config.yaml
num_hidden_layers: 10
hidden_size: 768
n_experts: 16
experts_per_token: 4
d_expert: 288
d_shared_expert: 0
hidden_act: "squared_reglu"
moe_layers: [0, 1, 2, 3, 4, 5, 6, 7, 8, 9]
router_score: "softmax"
normalize_top_k: false
routed_scale: 2.0
balance_loss: 0.00324
balance_bias: false
router_bias: true
init_std_router: 0.0323
lr_router: 0.000343
vocab_size: 8192
norm: "rmsnorm"
norm_eps: 1e-05
tie_word_embeddings: false
optimizer: "muon_variant"
learning_rate: 0.00833
beta1: 0.93
batch_tokens: [65536, 131072, 262144]
max_seq_len: 1536
train_tokens: 1402000000
max_steps: 10436
dataset: "wikipedia_en"
Below are experts of layer 7 (counted from 0) of a mixture-of-experts language model. Rows are named router (the router's row for the expert), gate (a neuron's input weights, with its number), up (a neuron's input weights, with its number) and show model dimensions 256-383. Each number is 128 + 32 x the weight over its row's rms, rounded and kept within 0 to 255. Numbers have three digits each.
After each expert's rows: "mostly gets" lists some tokens that are sent to it at least half of the time. This comes from a sample of Wikipedia text that the model never trained on.

# expert 4
router:120138152119128164149143141132161140130102110115155152164146135153100167142178074129140081113096161106116129110109112173151149101137119114095083149112111118090152154109120114156172152089146126101107109108092117124101107106088123128130149103126214137152089179170115109164140150167050171095115115143097104074098096145132196175174161096185171090168165110158182104171142076133110142103124
gate0:108134104183097183188171124149153084138173166154131168137105138185168123118099174097138052120159166089128159122092141162131123153135135130075127173208122177102119113098100170144109134129108137121101094063092131114136096171072140159197073101085117138101135166096124151104136118116112089130153110218095179128148089142088139146142079180123084117119090174126167099118143095159143140146141
up0:077132114160141150139164108147116074158200157154135167072138136123176097099089199181159126125121149131168159129097147098116097091112165127101098180161178068135086138144073098125164092127070085141146142107124138098103152077128147179162144115085116045121120132079110075164099141229118140126089151145150095130139179162124099130075085200142190147091089105160107103158116147135101105148079
mostly gets: " kn", " DF", " must", " large", " league", " separate"

# expert 0
router:110144148149117146150133111134086195101110182123097111185123160160124156124128109108138027178097127147134147132084115096071148091158120091186131182145131132114084122121149142214149170128154101165119097140144120101113157129159137163188139103164145103132122155161125117124114140136082125160131123126128146120124128095110134136110091144170188104181131118170177109144122084115144132083084
gate0:172161197158155145139100075116205136172137142074110165196090124120057150160151095123147148140077060137156128087178124125129120111084092137138151113127137062074131175090151162180165168096088131090151148141124129161202095138117154190154130089134079146107096102127100105152169129155187118146140135132107160120153144123108152114095104159153181067127186143180077118167126107175149067104117
up0:107145157150142128111158117148148172168157072104042128142137097135139097119082143116086143142151174099111162107122115038126124189099209091095120212111134174095147137112135086088123148166160159164146147166113078147090138148097099166120153111127200074167164150150134100142179137123160084151180162136165114118125093110202119141126126117141171161086129079187145088123147158139057130059174
mostly gets: " Ma", " island", " b", " Pi", " city", " ar"

# expert 3
router:193136133142135166143140122130161134126094174120132079155130089138112132074129087130115099113107133108124136053072124170106161142084182081126108137173160107057133183066152155087138142122130121107103150137078158145073155088124166084181138174169193160150113175149111097133047106155077161117107142171098134130080127140080115123202158126157130119141104096132188162148157072145117153115142
gate0:223127038160171083098124097129078082140124100091139076138145129161097114128059138077078143152106102142181097165099121060142120151221091160115114131100149072149164106110124140117168161121111103169115096149146151167129116105118073130182130145121092145165072130169104069131072161169091134137125154100113152146093150127142131161106096142123130145136110112126102105159097124156109142080054
up0:103152063107165163100092099061122128165088096150195109141132144169142152097119115113068142154140118147113143145122138123154131204154148104129125152099084156172063142102123190126134117176119113131163074143100078151176153102056156181181061086128150099130086113164079150079139115198109148182101153099098129087096149144119169131122081116146104118136174108088080118138146197142122120121122
mostly gets: " Kh", " Saint", " Jr", " Website", " San", "ł"

# expert 15
router:116137133155165151107117129174137143162085132099154161142142128173092099113185090102142148138069147144067087096095124130169092099171124176195139142112148126093138141103170186106135095131125093146142152093122153106077123084151166152157145151116148111128121161145094146132198145162093078108140126115154170157131110149059162103129121163108162097147129077129209085180119100156136146134105
gate0:172080165097119105182134140134111172116187082152175147155189144131133120150098099106152113153071135127152147122124093108112177067145118116131121188197182154132125143139082131109035076089116206123090128116113138090140175087142119133119160154056112150117145131131081161186138161115152072095109081166097112087141152085139101088154123071141154188129077184184135116114058094142117183117130
up0:133114119157129084167108139125145136102121089132146199145103145126140114170137147161096171179086162112122135112110166089132144159159138148099163180156158059137143190193118112128150181090132093132105113122100105125128146137112144166081161105129101167084150159069107116055128179113151096120134092151157144156136092073037115114090163074150135135173131137110147139144107132081134178081124
mostly gets: " By", " came", " car", " born", " by", " ass"

# expert 13
router:128115048132092096126112125149113167158148109146109128178139182180131167146177098141151117190149123132145061150094137176094162107143109177127103131156112111111059161118145184145106190111142079178119187136126119132142121115110156127156127142182130108121117181135131151167131136154070112160130170073153100067122073081177180129164177099103097053132101092160212132118102140145110175070132
gate0:101107110072080146103119127156095085153126116117156098122147150176137144112156167097125083098108112085170099158154096083107142128174071078173092192112135116116104194199151136097053112126168121109148116135128162104087094160140159110154114143141148127166157090076152137187166126166154125100161161110113168124126152177170093096103118126129089142121120121128165102165132088045115129155143
up0:156129140112104169124146117141133142147085190081123124125194124149115117106181139078116121172151103104161108172118170129168140156116119137167143045092141125105183145116163106110172106137137059056094127080122146175182069060151104119183103140152116121120138159092164158100118199127140126182070109141150140133130082112121201110168124114086148104139095088153110144165155116141129069131102
mostly gets: " Born", " South", " dr", "shi", " TV", " vs"

# expert 1
router:102102103129142147077127108146127162132105179128112112155128146129106137092143082115131108185093116096095132155118121162145131106143164121129140131141116112151086146097118137186162138152122111177128112097179111097167146080173167146083138145114176097154125156159092146102122120214116173107069103132156115105065099113137166125093149100162195124129160123174193153197129162033118191109056
gate0:136134187110169153137170091166119120088085085196177109125150092164162139093182153108155106141191159166135107073139100207096154159130142139080133170127185126152118105141117145133143144146099163168153128128087117135066172077159119157138138077098174119104139098120156173131123131118096144072027109118110143111146156143107100127175171130162100144119105107128113112090104059111190151163117
up0:130101122120108141135137136119179141107074131128102137057163106143142125144153107131053076146155144146094136137144116134156122141156131086133062177103136134125127135140182160170092122144105077178121130167098167106180166127132116173114095102147085093174162087127129121076187131224152180143113160130115151076136127111154137115069112159155090141134111125117127128158110079116042137144124
mostly gets: " K", " John", " Apps", " USA", " UK", " Mc"

# expert 8
router:129099142132098168165160116123120128153121148095144140169106155187100159106184177117094081178045123124154167126058141106114199103059168128182080149110119115148082117107181141135115188125138130127131119096152090183166102098125140089172091097145179131167161143091135159112070095120050115090124140163129144152143123129141157089149143159149146132194152117156140090159101141101199151043204
gate0:138106125089133177130167174087095173141123132138136132118143154133157155099111097105069132122114136113140157089158119085146091182121086151048148073097097157131076082084226072158102110054090120140094124143081153206152092098149050172181140102086122127194102192144116150161052142165117111104101128163126097142172199135138195101157117161089165113093141144203120106147126127142120124065102
up0:183164137117067083126144120125104096135143163109139057195127143093118121097095114093139176134093188158180145165092099123118141089181127147132134139135141122211224157087150131138099101119147135136124160172133103144144175127152192108142123134122134074179099129135173093086149079098110170181142161125175083156156101116114163086136197116164170111136129118169112149126178120044132081157127
mostly gets: " mo", " he", " rem", " bank", " Han", " she"